Weights of a small mixture-of-experts language model, trained from scratch on English Wikipedia.
Training: a variant of Adam for the experts, 2924 steps.
Below are experts of layer 4 (counted from 0) of a mixture-of-experts language model. Rows are named router (the router's row for the expert), gate (a neuron's input weights, with its number), up (a neuron's input weights, with its number), down (a neuron's output weights, with its number) and show model dimensions 0-191. Each number is 500 + 40 x the weight over its row's rms, rounded and kept within 0 to 999. Numbers have three digits each.
After each expert's rows: a language model's description of what the expert responds to. This comes from a sample of Wikipedia text that the model never trained on.

# expert 40
router:489436469505457539490480456497487557468507563515414450554590473507492507521542525579403475593489528481500490498470485470507474521460536574475451495517483502522525469510480530597484459465494543459480491481483470514498521522459520520574517475517467507507578552539609539482522459514561480508532516522508502501603544520495518483517522474443509465537447480557575512453476501499431474487554378481474525507512459566507507483444521534508530515538587474459463497493426454502507447587511543500445467534503495474504489465541486532559424509497544491475495477528508566435401511528482438548
gate2:419512521520485483522472415482567472552534556555517527550529466481488543509484484520485442534512524474504514607470471573516445493507521493510525461475484520506564512547446466533539559491445465503452544534569546448549440546514500590447475513429466405466449539495494465529483439507500484527496457550522452564477500457540463503513500461517512491440468438543482481489480504512476539480496473428574488455512547451481438496576518485457474539523523584543546482432463516573526547532518503516515477574546500579516507505516529473461542576569525474507513527512528483483553536596458502582
up2:474486464535414535502467478520495429495461487553520503499491483445448528517433504492543478507482554491477423490500455515627471536459498516481437456502570501499414369517524462511499538489467416526472482530467513532491475493564440491427583500451509493504517489528496510522445515500513498486448446496470506513507560595542498519468507448598505547495532489538528522449450482516427460564492528470473498514435453466514487501491437521378518451540447550525489490446500506487522477517525448528530543501415478615539471532498541448505504482528467494509476524462533543533432466504471539508
down2:455522485448462490548497464541507491545475505490509486433461513498519520501493523477481491555548516456441517475533444611535596495501520534519476416430522579520507524483452467476522541567512439519462454497511568490494518482464513552468514491520480421514443503477548522496516476536472540573503462603572466558481546491476420533531451508446462508420461462501511528411434443479496519491530478544534527426559576454509488499548509516518493503511469532514505517442464496558475481498531396592469507503498550540547490540420513435446510497524536555505523564480493434506569505521534482526
Foreign name syllables. Consonant-heavy middle pieces of Slavic, Turkish, Indian and other foreign names after an initial capital, such as Sk-ob-chenko, Her-z-egovina.

# expert 42
router:460416488525485556453531489498479524529514553521432444579527534482482434525528512457518439504431503426473480520482495464569492490516511469495498562501550500485492548515455503501521407479519493531492447516535452542527472548484515476462494451503453543461524410484544463491546560508552484488515486534520528454578447533512511524510432514434581420497466573540572529456479523544477448542474512510540548490540454468415480511419481501547600537464546497515451469427567498458495453459511575521481420469544506479516488451473497507479474540471516574480540511486479550437431515487489446449
gate2:515489476520492513546479533578453456449471452485530546489539574530514464457566526489512576486526531523528432531448471499476462470576486502535509469548491552497533469508486607460516549541572431514465565514462541483497581511498557507489509455533424462451435463492522464521544448555523552517480513520529482443576461520478498465484515439438495529480492517553446526478505475495492441608467480473539523425531511502534447514491533514507500533513517509545527422518543441481608501544460470519480506549490581516451483370579539474472487482487518518417504484487533542516502497501546458483
up2:485525482477432517512529479462538507452496517488452534474464481466461552500500466518516515484493563462466600483440525462500454453523468442492439544468408552550472479441536448462496503472498406536429448513524499583560566502555498465486569532480514531491470507500527540446466495464521507492545448433527512498578504456548602493540542474523485534484485476494407551509471494577458488513533531494466555514534470465517493485517444473558512493498512484501471508544499467534487492486452499517396546466455579509508538509565490589478613467458473504467540516542530560462484541582478542553
down2:580518473508455497593461509469566410393529463470468502526452490545487477555502466502539462514474487547483477496455467538535581454531437520455509464483465489463456521441479555414531419499494478553484569526531500516483508450421513473507520583490517501423429513507543488449478450477543499494493471467504466479486476443494540563507449483453499450528517441515496486531549471480539565496500520512484548486472459460510594482496538578467444522456563556489492533509475472536530452469517457534490536403487594446500487452491481489506497530484527587437514563536552420504517471499535488501
Mid-word stems. Middle word pieces and common short words often followed by -ed, -ing or -s, such as he-art-ed, cl-imb-ing, wind, hand.

# expert 53
router:483540515517422513510472466461457505477495478522557470557394482484526534450468508509518429472435472490445517504518548501543475497512410502494530445513480486555526555519505512464438474498540488502445456495523515543458489498394459501505515465521514507490503415499539479486466530462500535493570498475507474438540465542481510528432468450508481460510513593550428551584576472525503520478527525416525555497507444433403533470489515471464526541427512529461486478451492557471501505398526477524481481493514481537550483519467427463477496427588472523463434492571486520589520523529554497437
gate2:500571532464445417538477568503520472537484447473445533552551520522453536564563477448517491424487463400583469475514494504395454501461534530543446542504514450531595511506538496489509507421456494472560523557519526486488546428533478503436472519459479503546523397495498506556459451507465544447531488556472557551518468515456459495491449534536492461550446481501498501500494494465541509400446474491518516450551433477488528531545488483487489516517432510511403527537508465465478451549517465473525482505470474476560476548494474494512483452425467523478508509454533518498470485549422449548
up2:407537544522483608544538504536478462480496496526574519531475458460456470534519494540422498593521438477481431465486442499500498564434498445494493527532517507508483457527555528542486524492565505490502486591464495453402542495538510430450519473493522492608530462475508568431421467567494591485457426467518503548551480474561462460516495537511506514517447468585474447497508479449536456468511456526469512540538479493514507590429534537490513471487472471441483552477544489576573448467517506521479522485495511527529494549517492493469523485509488500536466533421491482581470510479500481491
down2:614606481490521480543515543464512450474512403430523465474535533490481480594530477439494520459534462527527521504485539530521530548528531506536465477508445502495537475516478461438602466540593488551478532490517509489472506457534524452526465476540494509482482542520514467482447525507441522495564476519507394463495499522502497465548441517514574493508399459532454451499489490396464507414484473526518483469497586461486562538453472497569452479540516473517501552526451508458464503473536456484518579501521551489582533537445557470508485479492562505512531496526500433488516543491593516516
Plural nouns. Plural nouns and plural -s endings, often after numbers or of: children, members, players, vow-els, touch-down-s.

# expert 49
router:473508512435447564521414485508490493485513600492445457479553534523466453496511536497467464529555512491459403471481468516535518537507537520506520467542481539501573546501477500579493487434452488535465528475520541529506500506509383543557555509478490547481507546528580576519499485525498470485469467554555459503566573479504437517536519489429583463470449409548548536502478474502468548499472460457513550470512528531463530522471511543513540482542530489486521500520348453467452483499485557557472497540522482529543473458490486457508459525565480492505563529429483542498404526465502515539
gate2:517554544526556555476556467507514501472511554468614471466518422444557520578509462508527480377518499512514449511474503505520484436517470433570555531469520545446507498495517546518503494556505464515514481514546576553516565502480511543506477536489484513464484453386499422497586513504472464486465530496465567493559557493547489524540485512495492527529554437462493530464497501476491447492491475504538499560473399548460452463455548518462530491534403449415535518560521494489535545444534456530440448531562530521493492501522469477536467524499491478538434490470471514509538430431475496534
up2:578528588464519555457605459546527524467552533481511458483551462489548492569536480546489496409496502505490489459515517520499501479487510455598514565445453511469508525527485501483511484500545548466549481465505525508422577496495498502506469593551502522463552482438523494480489546519518474496446528529472561507586518528502499549516453478446517525510602509475556507436449515462497468451525488561510548544473418559480514498520532494498491546565421433379529546560494455473503491471529503489436531537550457563509483513542455469480465475455488465494475506477461554532500468495459420563
down2:517497464549465495549468513485519512505404541496536539517462573517471533491474504508501539457450434475482430439572519495483506525467599555531478574501531544501505472487528491520523529467563527448585464451455521471458608495493487463499498506441436477433484544488496541479524476558529528513466488497562550477542485529557445608486531545489566467511562578475511476493466486511497518455537509562494469453474518521597485506484481551463487536547575542372504503572465472501459487501538524516476504529545465439541496510484459431467505522495530493443477546534467500576539510457536483572
Personal name pieces. Given names and name endings of people in lists, tables and biographies, such as David, Robert, Alessand-ro, Dyl-an, -ski.

# expert 24
router:508424539483473548539457460506530497503484510529466459514598526523536470480494487615491459509517491511517503477513530515464452530472491511553471513493501498476535525536477528610418472484556489501505489443456531475574526525515474503563464517510504537540546566570569497412499503561449452416448506487546508494502562527531474538489456495421529471513463428508512491528492534460550538580442488506493514473438488553525529482454528531506549537566522471459492515498444473442441538548487526505532525463566535455587524525537490496539470517516465514519553507424437529500401504379488504439
gate2:414521523533579534499519520494516442531514542498539516576460503527546479446503488496411523497529545548506512478511460497518511509504424468527462558530524427590467511519482533436482442514527536433558393488474477530534549529456523596450449482481514527454524554505486531546570479533485522437471497451477496560465528474550561527445446574462502527464456488538494508475425492548509523568468515546516492495472546588504522517568510480536507547541523507480557462465485515476487521495550597550493603510543489519514534591473493473497524537487466478532530511482411522519552474541538526456
up2:515449490497536485561474454544534539489580519488536537527505522500485510450497523459503539482500492422555466531466560466555574519516558433550550458501495479567479476533493564509497472516490583501511566509519473495502473479444499514482545561519466492540470465512509486497532552477561416468567449556490506427564472442428546458530503439519503500492438437508500555555573361509508477468447449516542467490452446484466517434444476449441498500443529551533513533519518515533468493443543486451502509557488534487503445527382498515588450505436463500499474484518469516512494512502521434455
down2:559550485517438507553472503541404472484477491433559474434521432493529503474496460558565463470581441466564527572573497577593494462546453511543491515488507450494452505461491499543501464491468482524497527530500470493508532433510503562477464506545496456552525544469527478425516531548558519423511475521447561471488498544555520473586491488523457528451494455549491469553531461517499461495479466485476436465564569520528530502443477537541447536435553521565469491444509579462459558468412496474508480517504491478512420485541549450473520537518579509491510475525476514462439486438504466508
Foreign name pieces. Middle and final pieces of non-English place names and personal names, such as -burg, -ski, -kov, -abad, Sansk-rit.

# expert 3
router:551502495511437406511330494475498541479495524433478459492444528543553472434524483463505440526441538448522474500541485463558567508489489526494491485506535489519501518532477553459466548529433492505536547420467521470426438560457484457474537449543523530535550477467482462456495533522496524532535489469562537511505383487489495516520458506457556452534544441541518526530532540515540517434484516520519518543459540439401484457478516499491500504442500505466519458414533536404440483479497518460522506511512442541561499492484429440494464437515484475514513544557490534539460494485513448471
gate2:493494505509424531463495446542542433483533504575512560440451496514534528478456473529502511549610492467468461512484538476428455513517462441443481560609402538464501462481488570508484504495498484544522458523454463487503519485538477467492447443466436520486517537481482459475470535497463437484556447502536483544492519542508562498534543468508450509494436459457498431466540441492467541488550520412515579464406485489489490598503511488481533454538445463458440547479486513485523461515523525527433444543543532516545569520502511542516498469539506469581472422498483474489489456545494408519
up2:491570515509592567541484561453460508559552462439496497503458516594501479539530505458506511493475548523502472495472466495569520520510558516540504500410535468536516444396524487499484403502484486422480468527511509449527521518482569520482522523480491465593501475535489526575559488495518502516459476474508499538467502521532494478541472500518474469517534492527521510474505570535551457467433422520507451455571495571491569462530525500539530485463521492479498506489521486453432581472505504482467463479585511489439489524433542461547517473537481618538452460516416441540443583520464450542
down2:536604499486471474465421488493505509557518531546415471439466524575536511526523587494494440480518515467442502453559487481503486523515452440535451515462448493548528478577563506532468516468515516516510494466478470453539514534555517490539443459450482515480466523499531491505476450443573525539494499480515488528518513469409557485520473537508503512539454475560477475542541572518528533553444494483455492462472551563510508430493529464500488401494538545442468484476576548552533587516431470528418414412585498510505513517491493516511481461470424520459458461460500544463530499475532427514
Title-name head nouns. Head nouns ending proper names and titles of works, awards, places or events, e.g. World, Film, Street, University, Sports Battle.

# expert 37
router:553486503509421509447410470436541553466531460519572471539440500541583515473464434456470461539457459503521471504485555490561531524442462471518490457480488498477558504456457493485408490483477433541558477447479566463513517520447504464546550529533536523537520487526484489425476554521511529518484492449526485512517470503527485580492431473529466433535489507570460526548568560519555489394460528482501512495480548461377539441475520491473569493417495512477480474452528509461457482410484509534483531483468475535551495472526463458527442446571485562484496538546475532494451475502530510477
gate2:478569512507569579550486529552523468570568530471453454477439462487477499530527536481521499496493563498466504458493498479485495464502416475465525533524470508531398456503508524532478488475547535469439453522460487557561535431428535544418568495496459493510498460510448600519484510484571479482525498545450486561499569547523506479496545601487445520472458466465536530555513473433488448496521502435548471455529408518538470494566523433512529476486478507517544500528477526542499507525454502585511434485546520490429586472479571509535470512491506470542482450508427450514466558538469525532
up2:541515554498490513511493471500485532513513458550531451469474469508540559587497470448543441521424509498504545517535544536567479519424472415516496477498489572467396553530420465461538435523524467536497402430506535504503543485463563476427505526542503513563563505568470526502505487555523459496492484497507481489449494549577465545494491524527527448547484507516448491561579528456499425441470523452530491466483475436470514480500490473538454539434455574499483512550540575473469435455471517532505433448507487545500550527488516455484408496480476545514479517531403517497539512570507535525
down2:508540525443512459543429470449526566509500507462476450473463553582494489478531453481460485535537552520462481417547538402517531520503476471460504550534496463506538463506530513508390466424471488489523498508485533579540516464516488557421583565507443580531520472445472505503504574568530462492466508483479510548520534511561506533506468549517435557508488460440542558527488517466483500526486539525472483523461466576491496436505529498445541486522431478565491470562506420556474511497526483537474453526505492534521515431510492493450521425511444443546483563462430515547551442503429456476
Organization and group nouns. Head nouns ending institution or group names, such as Agency, Council, University, League, War, Chart, and plain nouns like company, train.

# expert 12
router:484511522517472523463417488512485494497540572533482487509480488498564473464492454507500474478459485476548488462443521504519550408465529542441470523502487503466600521477488441522475485471439503510515407488491549500499488478478474453547501544500486561518584490544577512507521550546498509444580482542514483515499501574511544467472467528472570485515392516531591579520499511512498513545501528535467563511494474474403456436508444535539498543466498521442474454429545538455520440506427557477472498481493426532565484518499509470505459419561490597462502435568421514463493508485532486440
gate1:504523554475450542497527456511522520559479539509505432454516487577518551406425510481530521455501408517610506448486561472530491529493478495503414556462469478440485507502437523562500462537448441472577532518434541533523513511516504527526493549501485554560477587573508476477511472490426487548476520493454505467498513460434502589558474480513509542456446481432510493466510507542512509540475538495463526515498512472468471473513436531507500558459494503534571486474549582510495440569471500549546513558543555521517571463494454563531443478502459531506482479526524497446557482391523526541
up1:512563496571433476488445488514483455495457537516510472490520542526505554445547562532564481593463487505494538506586532453560453486485486572501455500443507525418502499512572461555476539460474533538466501460456469524512504516560494462544533510479547532538517514493527520529473467521472477530553585579513492429464460437505511545469463500494485570497486502469512507441527471529577471508466501551540492565524523470501503477421467489472499543488483455443530487430530493575494483531472535496549607513496502508486483548504451554465542425461466488422523402516537384492448576541524520502
down1:472506444506484475480426437506548498491544407514492532544464563540471473523468533465486530535533523545489501429498455507450528481505463495514496473587533555513479581431563474455413486467470482463476503496569449483478560484504436450538503533522519542476466512497440509474508569493540478482491557506472555463443469497483539529551533468516538471516489496536558508482489509474452528474502515484428512518525588505465558483546492497472525553563475520584492556548506440429524512551528547483484494511526480520508507579515486429508469570550416467524401494551529504454536352496562487523
Concrete noun endings. Common concrete nouns and the later pieces of such words, such as car, water, rock, cast-le, rub-ber, gun.